From a checkpoint of a small mixture-of-experts model trained on Wikipedia: width 224.
Below are experts of layer 8 (counted from 0) of a mixture-of-experts language model. Rows are named router (the router's row for the expert), up (a neuron's input weights, with its number) and show model dimensions 0-223. Each number is 128 + 24 x the weight over its row's rms, rounded and kept within 0 to 255. Numbers have three digits each.
After each expert's rows: a language model's description of what the expert responds to; "gets" lists some tokens that make up at least twice as much of what it gets as of all text. This comes from a sample of Wikipedia text that the model never trained on. Tokens count by the router's weight.

# expert 17
router:167115120117143082129121110091143104147133135090119123114162100146149156167100155132175152096111121134071171095159148121176142172110138112145122129139072109110159150149122126107152152132118105121127114106091093166177123116152132126126136114099121138113137145096123131130100110113100151147138122124121197117098087167118103094154168100154144153111184091123151128086146101088141116143140095119126165137142107115141165104147126146119139151161112110128161087080098101120138122172133138111106119107130185135126101135122147114136138165141106140133146107107164117105136152104089143132110106113128115128112108135165099112124130146152114148109073137108101149121176157170127130113114
up1:160116082112183099155110156125127157099163179110109127134115120160124164166146131130140124128127138162100099127146093085128091120182151107155120119096132095158142166165153149103103167147149146074196139124113114130080099131159092119109122126150070106113122109115170104107107120125101140148136136112158154088115137125145146113147086122132129096149150097124146092146114174122096137114159113090103110180117120126156129117130151127145118172080097125120106095131125131176119118103112137120121161178106153150116124154124154167154101111106131113149170133115125130091107116101144139117136130123128104101165149147140164086127118117146143113115120102119105159142123132109100138128116
Prepositions and articles opening time or place phrases in narrative, such as in, during, until, In the, at the end.
gets: " in", " the", " In", "In", " of", " a"

# expert 38
router:160121138080140057145106129121126128114180167087115126117120108157143163149133145143139167093108165084118166083125154101132114150137134086128162136138089132108149167129128150132153099119082161119135132115123089169164107104137082104138110137167116150130133103107122156127099135105070146135135089087077133189122107155149106132099121141123114148144146115152144117125136105083125136160134125158114145117118114152150130108117154141140124133092127075143120097094138127110113091146124131101130159129114159151076110163083143081146104128150122090089097108103137124127100159152140160152124143141141133163140135119148098110141099115162121158119107126118124160137159153159136140112124
up1:143129085122104108116167117139112086133157147149148106161142101155109119130125129146137118116152112164102188139194096104144136137120124134187174118130114180110136133109128134135139124143079107117125143155125134142137141158108126123138127139100120101096093141108098153094130127118104124129138116125126143152122081135133118129133091158156110109146166144126133156118103125094131079171096131185158139188085145138150159131146123098129143161121158119106116152146102145106094127130129131117100133086130121130138187153097121121104104176152115115162077149113085145124101143103119126072069137166106104161122128140138117084149116136144165095159106099125127143157113120149118148092124
Conjunctions, verbs and prepositions in plot and life narratives after pronouns, such as where, when, returns, keep, because.
gets: ",", " that", " of", " to", " where", " was"

# expert 8
router:167118147110153083152110104101134110110140174111110150134164080147164158141072135118169116098099129143045180116133113093138105190176148121121155137139080118085122154142120178146139125130112119101136104111122108119149116122136131149121099127139135141140108111126139108103123121154093153130107094101128162142119088114136119121129140109143127120152149104150160122117164126097093117144118113112147117118183120169125164083107157118118118157107134115131151160134142119102108121178130127113093115141127165128147142151114142121144115175157111130131095081147159138135108158112098168121101144105147107162165148153108097132155117098132161120172125126115084119135143104117160155099105
up4:143091163129114143146143140129115132120154127098138117069146139131075126150132131135134106144115136099097070112101160104124093122123158143159124160087124132133103119117164129159136112130120126168141141121137158127144125162127117132086121122163112141124171138170136149103166106140106118123149128098116119128113139158139139137169088130101142149127120092139131133112157160118080110146112093105088135128155126138153103184079129147144165171137209098095147153103126113140098126153122146102123127163108158128124110101136115147150072149147104084098122105104116164154167136107112155146171141126131120116096147121144139160128100119178141134121103089106106090137167110169142161135083
Table pipes, articles and numbers in sports results and game reports, plus win verbs like won, winning, scored, round.
gets: " |", "|", ";", " in", " |\n", " a"

# expert 4
router:156123129099133078158117131138128101140133142143096126094148094157154131130104129145141153138145140119088161113158127115139112114132150129146124116130126119138151148116113158109164133112114147146083139118156106145132125087148142097130094122121110141118139136115118190140125151154080160124134073123102124150112113116121076138098157106128159127133148120127147135109146085079176095142173114115172156101132122197186122135129082165163110135113133081119154142120098121084108096157093106108114108144131130148130133155105145127129140152158088131095110153149159144146143160123141139120136125116125082193142112112139098107143130174152134186161115122127157127151150143185121153099094
up1:099106166125113130193104120099130091133142118111145093111138106173196113147143119119106148133133115118129138114151097143157133120130105181140151109102109110168142111131125121167133128125104140093141105083133118126131107109157065164112105111127124127096142129127134087107141103169114161156108100150141115127092109129128086095120133137130161128165122119117150172117154092130104105155102109171164154098121156099134133139102146107136087114133145130140124147108113112113125144094128121111141147111090106109083146162103139174104141092142176148126068082156180141114129133153129148103135126111164137184166108117124117152166133170136117125141166136126138121146155135157081156121131
Main verbs after a subject in opening or definitional sentences, mostly was, is, became, been, plus "As of" openers.
gets: " was", " as", " is", " be", " were", " been"

# expert 10
router:182125119128156089128134089087167110111113166118088184089114074177138114154101105119144119109136131121094147140177120105190141135165135103143096137127109117078134124134112120147126108088079139138109103099103140130133111130127097123107118158113107126125116117128148171113121121125088186155086115055102119129132118142133127104155135099151156175122136106154137118113143124099117134164145136134136145139144079146159154119130156153151150142120145121118147120101148106121140076159144083097128137162128112163119115164109146143119115119143130098100142116116136149136117156121152171126103122122121113128165153094109085113176089120154164161141092131118116102159115140120139138109099
up1:130147113106100153129129111148106100097152125090131147109101125135116177152126113162136114122122140104147166119159095101148103135075119128132137117144141176105178141134128119119105139121118118153103142151171138130112133114162115145162111164101126127097160146095083120075089126123131161136188081142130142191149082075141091146142132158144141096129162088148136161154139132145075120137105153140117156119119126133124117139129139117137127138118123133075119110141129099117113109160103130119111118055140105146064112108138144129100100135122115100110157119132146180149139161130103147124145128120116128146178114135109163139076142095139132131092170119133118100104108103160165161120120
Bare spaces, en dashes and hyphens between numbers in tables and scores, such as 64–98, 1–3, street numbers, plus math symbols.
gets: " ", "–", ".", "-", " (", "/"

# expert 1
router:190095115131120100127133123110132099115137113125135151106115130192120117150130119097155125096133116114063143095168112109138095142125150110112135158129109072132156155144102133103188127129116125133142166108104096128146121136131117137168087093139077132115082107120131140142091144131034144146128089113101164144148088144089097102144153089144114158148141130153172116088107122083127113147159130144139146115153126111152117108128135144123116135099134159088144131099107134074107095163102143092134095110153144147128139128147137096164093132141097101103125132114157149130151119130106165125102130139164121148141118138160087098156126148133123173105103131118113132121146130122152145142150
up1:148146144146124126130104107106136141135173178133132137150121110092136173134118128157168171077125105139112136130095131128128163176121120123114152121109130156134101144089148073103116163129113148108109081100168164136145139115101124147097149085102156158098138109103100163106161131134089139122055116133116124117121137105122097105107179149108155140143135119097124147122170130115116119144097126165118138131175101129105169137144113080110095139113108148078114181092139123145119158161140068163120133095130162173106127115148070125126132165151118135144128119158163104132131131138135139115123117128103140110118119153087115113118166130103122130132113077148121157131170107149116123133104
Wiki markup tokens such as == and === heading markers, table pipes and rows, and number words like one, two, most.
gets: "-", "==", " |", "===", " |\n", "\n"

# expert 30
router:175112158098153068124108120125140118119152140108096169103142123179132143156105132120159088088110124146095143093157123106141144165113133140163158118106125116100179154169092125109141129115115104143107098131136126125138084116146118115157093143108107141143148102115150118169132151118109144137130087099101160175100114130086098099126132102133135129171155124170182125109155085146134147175126119152163130122140100116142151116135117154121120168120163083119132116101133092138135094134125104081101150156152157127109132135125126122148103180130072119127137086158140115120144132142117136124108130097126134162165136158161102115127113163126125137107075144077161115131165114166143149102130
up0:119124094101099126121141139152140140144132155145091139135105114121143119118158164167095137131086130146110198113081086144137143123120137115137141121105099134152160140125116098116152100100119083147145178116110124161115133088108111094092116071142132164092134147134095137073152133165098139138122137106168114117119142124122115113112163114118161146153101156198137117115114109127130139102108119121166096137122144135138149135083108172122117173137104114089157135147094113086133136153156142138128100138133138096095168132119144077118100138174114103127120113136115104136130120113168145113093090144163127113135104105139154096099167179106136172127134128121170133115162118118104114123076
Prepositions and commas that introduce places, such as in, at, of, near, and the comma in Vale Hall, Kilburn.
gets: " in", ",", " of", " at", " |", " to"

# expert 33
router:166093097082151063161153116128148087120161163123112146103099100173158149161118147112124139126118167097069141133178146112141098129137115107127120160141099133117164161126104175091140163122087096102102115111085107140119087102131109128140152108207138139131151089126130134136094153158075129135122110120085130158126108123130109110117158145148139160122149123158165138071154104091139119141145134145156147141117086168135121118118143140160127154105146104123115117116145135112113115140126115118102140135115126158091125183070167101130116150137153128129160115117135114132141140139102158117127138156128106128125156137155073107165121130144140161123101132110141152161143145130145140113119
up0:133071138136137137132140117115116159078140154133129150140126092107084130097135124118124090122107140119108107111131129151128177140146152107121132130096104141164173161101163146145104178131107109114086119130122107079169154162124116077127162135147127132147138126111158118144132162102119121143119090138128150148122139091150127163124140111117085101131135133147122096087146155140148116186167092117126151128106117137171088090118111120155104157144167128066126126170159121115117121169114151102134102165117100091148097136108161148097151114080126135104137112153135146119142147146123162171113163132110096162124124165124070090152131113157165113152139132085118149117140128123161120121091
Commas, and, &, semicolons and periods joining names, company names, citations and clauses, such as Steptoe & Johnson, et, but.
gets: ",", " and", ".", ";", " as", "),"

# expert 34
router:169128166097135082152147123111154152129155154108126175108117127163153141171113117130126106128112140102105150109130138107152120126136143122127154150106118134090152148102150120118134127129114094100109131121116088147144095120153108126141087121167110170116095118105117181129097144155105142132104109116118128145112111117124090133152168081148128129104153110142146172062168068111118117159158106137169176121173110152125140084128128152193141103133129124113168073079123123113134105144142119128082127135135150178106170134106131137160147132145098107132135115133111125143143163140077159132145146125170149145160140089148116143123097155120127144125120146090106135147110177142169116125123
up0:137135139132140128140130122164132127144191155118117145069140145107113114164161109173140112140122125093125106140142128157108092092091137135136155134103148142112126152111136139166146074128129122137112107156127117117143143119145184146144132132131149117146126114153147116072141167141122139097157111128162143117143105128146116106142140093100166116094110090159141123123132098112110114125113144192135130134140103142153147118107173131106125152116111116089154144107078114142104105141129107132120138136162126139082087122117165105175139145086096091105114150118164153085074125125183146155114123097140171112095104120148106114134121139119124158121114132147106154049122133119106054151152
Function words and punctuation in bibliographies and scholarly writing, such as colons before subtitles, published, ISBN, studied.
gets: " of", " in", ":", "-", " and", " for"

# expert 13
router:174100129097172064133122107110131124122183139097115156067130104130156152142123157104130148127095111131090106103128104099158117113147160077121134147128096079116142165101101160106144127113098118131099108100071090146159105098143100097117095127111101107130075110156140116125090137127096144141108090097121136138125095134116109122121146076127111124119134099136161134081102121079115087154168140111130149128128119124145147093144109126145138144157139135107194116108130125112127114169112112117117130150170144159114138154104150101129105142146098072112099133157141124097121127143138156124120105104122086137164120163153097104162123126168135143144125137091151111120137138142122091129119
up0:158106152173122112113109103111126195130135109150109148085113090109111104147111110146145129075155073107117124130105082137128164134170138137144165166128118091129130079118134148116132114153106126144110096106108164117112124139137112097136152089121109096136106153120086118133117124111100141095092137122108108127117187117137133096166163157184127164172112102140147107139151134096117140113125100118154106162134114117178123118130137136123088138135124125096129112129139095135095104124091114129107178140099124161124129142097147154117132128139077108206142119166132132137105166098105132115110144129088117122157112118095113101195114155134124134146119162106143107126116087125155120123115
Prepositions and articles in technical or descriptive prose about machines, aircraft and biology, such as with, from, using, within, above.
gets: " of", " with", " to", " the", " in", " from"

# expert 9
router:192133131112146077123130093112169100140135163130085141114146104199141100114136114140123153109111146089068156130183129091157121117145124102134128123129115112102137108124119126083150112102114093130139106139131127145161116087117118119125133133149087121117149110151132170131096112123077187168142144090092105181171101158134115105106162128148140182140123128129142122124127082107123120146141142111115162124154090118139145112125125156157120159128132116153150113105110116137111085148134115103115136135174115160123125115099177098129106103149112126111130136134140160143141137124088171132117132148126086142153160118158119113170088137150136144128118173106122130159138155124176130074133
up1:133117111128141148123130149122121068102116133128159105092103111118156124138159081114099085143116120129141197118162157140166062134116151143135134109147109168151126128175130118110140113152103090070126148084151115131130114106175132120117109112093119114153132136133152131109140149152137162105117130148136152137107124103157158137136113143126154126120195111121137122117116144126154140175134115155127104097153087145124166139136139118108119179134116140134128194101140147136137095118098099118102168167104136144090124140111136143124170142179129143169125144147103099096122135142177147109090140121151153151091113118153163128106140138114085119099111183122117136171151112136179132127106
Bare space tokens and year prefixes in election tables and dates, before figures, years and currency, such as 201, $, £.
gets: " ", "201", "202", "199", " $", "%"

# expert 7
router:184103124128142077126119091097191074125146154127092141144130079156126145170096132138178136115114146137115194096151172135177177137144117101140138123142143154135149139119133153127152157115072087104134108111120122135130116131121138148119130109137100152126124115125131134150086114156056189145138083077122162135110125140124103124103140122128146169155129128153132120116110131109123113139140116140143143144145149145139165133106137136150129144144105097097168117127120135123101095145105128106078105120146147170133143158111123113138124163167105135097120134131157121139091208120132162163107140128139098162136114102157107123145110124142165140097123140114138140164137127150158120100140
up1:126120111088188114128126134115100150178110140120130141103120119108094147159124123144138161111135126107107139114165112135151145129134149116155111168121142126109173083093114120150126121161129146106146159118125146149098081141149150100167134129140149109144184139136153125117091160124094133118096130140094119141156155135156147143115144112106177118139140135203184101151126116140118093155133095091132164099147156123149150147115079161144166171100115103100165159115136127203134098124165141128123174104120105108104144134139152078148101138092104125101132120113144138129142116142101106136080132164118148130139113154109117114153161164160118097116104134116110127143152176118149109143116
Punctuation inside tables and infoboxes: en dashes in year ranges like 2007–2008, pipes, parentheses, slashes, and year prefixes like 201.
gets: " ", "–", "-", " (", "|", "\n"